config.yaml
n_layer: 14
d_model: 160
experts_per_token: 2
activation: "reglu"
moe_layers: [1, 2, 3, 4, 5, 6, 7, 8, 9, 10, 11, 12, 13]
router_score: "softmax"
init_std_router: 0.00624
lr_router: 0.000531
vocab_size: 2048
tie_embeddings: false
optimizer: "muon"
seq_len: 1024
steps: 5061
dataset: "wikipedia_en"
Below are experts of layer 10 (counted from 0) of a mixture-of-experts language model. Rows are named router (the router's row for the expert), down (a neuron's output weights, with its number) and show model dimensions 0-159. Each number is 128 + 32 x the weight over its row's rms, rounded and kept within 0 to 255. Numbers have three digits each.
After each expert's rows: "comes before" lists some tokens at least twice as common just after its tokens as in all text. This comes from a sample of Wikipedia text that the model never trained on. Tokens count by the router's weight.

# expert 54
router:172177130132146135160074131138163189076119152126115116159066146100073060117118143154145106184163113100119059072173090114098080140080131151101144179104145124153092103083110141113110128109123137136110106086146122149181098165104137147198133069122166119153112089093165140160167140138130127149168114145177176089157103095131140064163156104110105098117163095132095124082123096092112077114158126142098124073159103157067149073127092088096141184141094104114143071110132207161108130173117160
down0:099152089238113112146112196098119185115110120120094154139103149170119114038068106133129110110054160117113167066168122108153123103093082115115101096158090122135152098109092101099166088157135077154125080139094124143152138160138140104123126160136094172126130079075155171104083094067114098102135146154135144058085104134103183126118196183125151107177138125086103139128130165142101098107196139105111170124074107114069125135155144107089140120149110151172124197139123149119107118158115137
down1:151194187092086052104170121117119190127129150134125104148112140084059141112114106134178076124133133081100096163149173135133139122130156125143165105125130105133120106111141156164121163183126178108159163153106214058124143085103113134163148140160151150094113142142166186138142112143159140134161130131135114150155146103076176085135151147131123145104119157138103108122103060146100028094155127130083116123081119103128102073112080209184180143054128091109126121165102125113176146130161077
down2:145115024119095108097139088101172105103167117105141125117146136141153125161149118162209138079139180147157118111094080106101159137100134087088167140106066118153087147150099105168124165185164095140125124147108179209100136166132112169149189185129107101146120151121145095208097143085127125090163158113133112110181182160151144077114170125147172158093156084176162115181138137113133172126116118133131117151129145116170162091108134124131152184155093178131223109132156120091089107152107123
down3:066096092189088139159159142134138140175084128105068150148098097156153135132101147115140106131128151161118117111127131111129152145130165142107101153117133054112120104142075146068075166127129121107114142152166130065198101094144155147154114147166119174148150148090142108176117120144181155143151126140125091083132142155157110164110102075131082115191103145049100123114079186104096090168197097099088135125124084133137065165076130156123077183182131128132093092156113070159111066137200130
down4:121118130139072120103130106095083138167153162170116146161152109142172119118111079147159147168136160053149153122113150109092134129022115114101196228135153109120110203134093126139099056121160102167190129121173136127089101098110084130161130085098122144176132190160106135145141145096138102121118119095111096096081094198185083142124147144177130113104116148156087112154108172099128155093143145110114116095125121141142161128174185142122151136124107125180114129153086156041171158088110106
comes before: " |\n", "|", " ", " |\n\n", " |", ")"

# expert 37
router:104170098152114131143106137099141070159127102139160145148075127150071158166157159157102112150111083123133117103146099150152150125125109099125089118100132073098080079132057091173095160152149110169174106115130117164183107094166098114112140112116098044194136128083191148147105113150093109158143103146167125132129085062112155061125164189187161162173151109148073100154113075127129170094140144095138137105149162124206087103159099128139124089183133182177135177147110135149132119181096105
down0:123151125072135112138091133126145124093086097159084118150138082158065103130074101120182123118188075128132059118137117105134084128126134119075146143126107102145155094129140090096094136055124162166033126106136094146116118170118160156098140115132110161129102123105112134127115142116154105134130125109125088182102074100099177043155118089154172105134080187124162185046120141134106163104064139148118142108118059108170143169147120159094164136140147115139220164119188105094116088084126115
down1:134193088124075076123145097095155118122138110141090145127155112157105101129119192164114109130103065105108092077174113130136132085144135117137157094136162142137141169188187086089091171124116147144146167097179129062098138160103141126139178174147146137170097104172111153128124143128119123157163220136144147131173089153137113198138185131093102135175200088110172119177205133085159165091117149147102142115152089135095118115144131058066117132150199121167154121159144171152119130127084135
down2:153123128145132138185084146190090212142145074130144150168094124111152161180097160191191108156127112097084118099166129103120179197163100116164089102133076128155135164143116157079124104124116130125108073096132132161073142107168189125151062121143148145120143137150127121151175098088095145127129146140089133123158138105143101121125119087101197101133094163097161177159140107099145140193084065073189132126160090112117119163103153106121168055177126171136102118142113094121179150187108156
down3:119111116085121113105149146070166140112167137123108152118116137172154077125127134134138157116129065216141091074146135107084127169059191131138112185109125129131113138164103149151115128045140085110142140156170142131130136146186117208172138128108172112110074190158127093055169130107129187119084109160123095059123122143149183153095102150167156193146108114126055118159091079143167140174140101121132074120159114090160087136102145160111132143137130110105143179137108113122104124149162055
down4:130153098137115141104119134176106181171134137113123173136099051162157101154116063134170122166127132135144127160162129113067142067100083113116121097144134124151132179112158133112150103157128138155093118138146040168167177143102089203099171151081189087153104170087110134147155100079118051096088043160135117123148212108109113200115112100075120142128122151109128119096155102168157168127099111176122098133120122097099096152145106115049158115107151110158156153119107165126131179152154119
comes before: ";", " |", " |\n", "\n", "|---|---|---|---", ");"

# expert 5
router:173136143127145099120151160111163078157152127131097197112092184198096186165154133124105148118166106137157167147104124179125113100141136141105177116130084099113041102160132091092158113116157096128127134185120133170158082130129078193056102094094137097136192118105161128101148165152159116185155102123155192152123097075143094102126113158150162141171141109160108118162087139106202154172128079127194164128083126132163150130166153185166142154201175116128096113131124151129155099142130101
down0:184163161155128046143116123124093195108140122105109117155109146089180176100124095152104125198106116192075166130117114062144171204124152120114148178115113145096174160105169081111067187131163155135116098109086094116150146117084147113173126158159137115101108148154146135016100113147126139129112103143114123091099140139153114162148154169050185135092169115114058145117142083125106171139148134093131093160182146126129106109109041108096095131103137092154132136148122120141135145105152133
down1:101128128164170111235142142110109093195129123085170135081133106128118145079156096184084149099128116165129152151077136100117133167118116132135124105138036155084119146130142207113112098152086127134147156175128176100236112134126169149125113137105122115116152105121146158124135192071080162130124156122146125086088112107154069142119103110113132111069153130118135167139063057136115119079156183140137159118166133105148160190083109137131119077161130125094125168085126123097174168107126091
down2:173099119133106089159102127118149122160143062123069172139123090115104150159077138157158117141054158133096076118105097158109138116182107123139134057099103172132105110127116130161117166061154137148174066093134139139179150119087178171131091209157183128133093117124199127135095108175135088123046144098089133086149107143138093118128086128173097128146132146168168189114115119164172112080163173130109104150139121131074146157158073067087097089116120151142128109114116175090125158163104089
down3:146111090142122173065166053157135091145086104173084139071203155142051179104116161131091154153124189058139151087174119119144142106164094112136110091124121110140060146148143124129163158105080188132187174161078153143196109095081134132111110151087090113104151165109142090186152101123121124106129110062104138079122143183044151159129148148097103157134098089182120153123167138132167137142097144077128114118101150149132122158129056134135142159134142134145084135126137134104108146130166138
down4:097160119093119099129114172118114143123087144123093101106170202130119090145095151096110196105130122161144140201166151161138065086146126136130136113133170105096127149129102163132110079140155108171141144102133147136141107147134210093116171131136138139160170109105082183104118191177059128142133122167084161154127083151121143115121171158094127111112117134162110129190134177100189189054167154173147051147129135140143170183103147131077154129143155078074166114101175068159174139131146101
comes before: " |", "otes", "%", " Democrat", " Party", " Lab"

# expert 55
router:103181145137133149109114130169134131139067110120160109081081142138085111152081181173097098121130069090091091095090162133103150141088114175125145149173088075134079156103059088145149148102110066105116127069102150141097149120153176136107076132085100063138103086093179141090147101173172122120166135169132142137127105144103148137143092108147088114151108148095111111182180109107134117188127090125111116083112135129187094122110047137166115104157136179186116094051070144130159115132083107
down0:135084086099175116178135123125136132179165179094117119141137117149089187151133133120141095105058118220160139123150159089170144094078076140084152130144166114131192106131132103175171147181154131138121135105157195110163145152112155163143173206158137109152123112117097134105067139210078140108167067171160151132182073091149101129162126129122146125115113136124126116112100151133130128065161109135057173167096110140149095110136123147149069161132190105097188152098144144131151116175148145
down1:144085123161073094096168181146134157161142101127081180105163158097148066098138116155123167138154131172056166111076197118137115148119136082048112080127126143164068118134130159114207124142087137139129145153123137152092084117132165080235116128076173107126126139169092170136112095064132135106097134146127126081117107174095091131162109095151109146170101148083160167125092125147149123099099152153132113105153097092112147069112148076116123089141134192135077088137170158121143171122132110
down2:144118149149143077190199131079153078159110193113075123104185122185086080115137141142152151152081175112072106092133152114097103101102161111124136130113143099123094119139064085095125089155125118121128107129161154065094111103109137130158134159198129155114122159141156170078088053176118114098135119083161118122125172151118087140183131132119125112199112125121122143103107097041129175101153041151138205107090131113149180104112125131116176082118128163129124099129172137097147091127152146
down3:065128120111103172119058155168121131162134081125136162149122137150120121119163160071148122124132119109147161072157117139094147135104112174096175131185157110122071178152099161101080134080098146105121000041143200198128091119092095172105100096134077107139173121087155128093123107099111098105097085138116115188093093050171135125119126142137111168149111107107115146103110118147074131152096104146109141129133201107101131110087119138116131124108158096136070149106077121095151115138129107
down4:149094085155112129088153129117172152130192120192142100130099160115133139134111178182138122156170145114142095160126153115110097152056141144112118194134165158177183138092112070134126054073114112158188124104111100118109081130129149166081144181141152098115131171140213127111146098178142144129143148039125136116097146085113167090097142117091163145158099086121147103121073140163178055162083071125149135119123115165090169121123143099125162082131101107114166083124175125116129065115081123
comes before: " |", "R", "A", "N", "E", "S"

# expert 20
router:128060183111084188206168199082181146124111131137165146081101154108081101123194131151115134140141142097072144108133137147121157145083116159114154141179174163152113135151057177086104142169174085080111129094149134097110105159085139114175183109123156166158186139175143114113112138076141125162172119092144122146146091100082204118143135112122117102098108145112103075135147097110156132153106105172124135067172141164133087125111137107117106187172161110127118127177159145171131110174073126
down0:105120085153135102133134105146197053095139128087182147209124177155048178085161104115108151130171113131129119107127112136145108068193127162170152105150121148127091121187121123106166104154139194077111121106162177158154192140119121132120097148160129063101137094124121116107082157109084157137084077111158197122138110102147132049133164100127142139157146119082145140120112085137105144114137091078151103145144142193121109039120107185093144166167170115101100129136114097085111116147151140
down1:127152113157164120120167106116099097166090095163194091138116149158106108119152147151111163142145145199066166139106161161159137129107180141114163108113120082105172147178122148102146111116150100092117128133034125151131099142151099127072172117154159122114135113101131120141188099143173130135076093134120101113117133109078083138164213103122161123163075123129096081162100178152104165142146097121127101175142177109168164135122122098102134095129224206111075131119117141148118207200078153
down2:123164164160111063116142110032140145053105149098127130145116143153067114109108176113112172114159093122131132113112131131153164175176123114116140150130179131089075206108077167155134137066120164134148133175114143132144160086120107084124149183109121136071203134118143111148132137148150098186152091168152188187158153089128128155155138143092125119081130058175163107150124117145160151133104193096090108172082100130109121144145117134185158125090154095085078141151179109096107145096120075
down3:068130054116069092155094122105125178139162174133145095085205143187099146079152090090103109139137143120139146158129137111082116110110108168091143101102172116131185168155121133154161132159182126139179159140081107142119163149115129130116123181152184184090122164132106129117172110150173165182155159070084056100183186148128132107114141103112155154061111141091139087128140095089144147129128169146169164126147135159099096119094106090147135176109051176133135080112121177121096152085157130
down4:163126126187161161087119187115151147066132144058106151135115116101080076155240108142132077145126142140105168175140144114192096125142131115107157049142123056103101168119116123099114127063071089066140123138156120150166134163130149148090137152115112128164162033138114133183138175121084084140100132152162161132113185150140131129161125149121129112080142101144142155156125114128139124109160150118172172133143040155142186146146139103177106109123122125076155105135115144148153180104127162
comes before: " ", "|", " —", " —;", " Total", "  "

# expert 28
router:113081104177112134141090096163100115204132143074169104090045156090129085097090126135090082148124097147112099146072094124109125127085104170072119152145124107147087165123123146113149128115079191098045114118136121133131125113123163176157141110097111122130135125068102148139142112094163111082096146115092146109153200087171098139133153116079126143131079126124090115113078166119156089124124183129113142151097129151128169110179082125117131176138162148122101162043143212191169152119090184
down0:114188141094137071092066093151142137180126141139100144159107170122126159057087179113139113101130095100147110115153111107157118138097134152195160200116140182108069171211104067141130137137144158076137142104124127168105148142155126147053143153155157186113118088141074180143134101122128141159132135121137168087104150171091132119154160065086116126140141127094155117140152169101159123120062169181125148123122151168141165093117108112164094128127080124117106123110208098161057122072170102
down1:193110153109142112132108125165087117194125155122162132178123085143129088107166130149099164082080162105143147214112071129157142124058124140060089092171085179077143104080169171102125095075112121093166073166174143075174131135181121112147078121122089141102170179138108131110099099133125114099171144080122130120091105127160089132145070176103158140152081126115112075171118139135170138106202120135182161131135114145114162106135157142142124118152104149150097126191116143089115084165173122
down2:151082120096086132146177119127083168068160173154131163172153076143076076138114146174118145070178131154085174116103125117097090092115167149142119089148131162082152119186133126129161146167158115107165087086109130128100112136155129070117148166119127095140108149163174067130107203081125124141156180166183065130136086159180148133152104168125123110164167127087103119146165072150116147106109127109161144081147087114109148129112146090151140126112073177199148188179155183132117154109107181
down3:075161126080131083135097138101129145131114119124119092092119148158092026098131128163176137143104152160191053151165103112094166191194100162123128163130153137099133074140163096113088092139123113071120175148139152132192145156144158071116185144163164122116143102139123126101143153152044096178185123117056123094200150115117180162140118134128112094072165139101162151133139103133091147156172089102082074115115195116109154138109121108104098171134125115122102090158133118131159151147094118
down4:129082158089085073145151094095084091168156142168125151087198082089107089169123106146154139114112135117144131161156122128103127158177151114209112113141127149173142125165138156168143102131137127171138113095099138058173109116162151111133116095146110127188152117100139160080130115209134150119146164156126163124124121051090113142122046119158223094129109114146203132127176156105133159153097154104148131077166078133087111116157133094194152157113097143142199098090110148151160158086130151
comes before: " |", " B", " M", " S", " C", " T"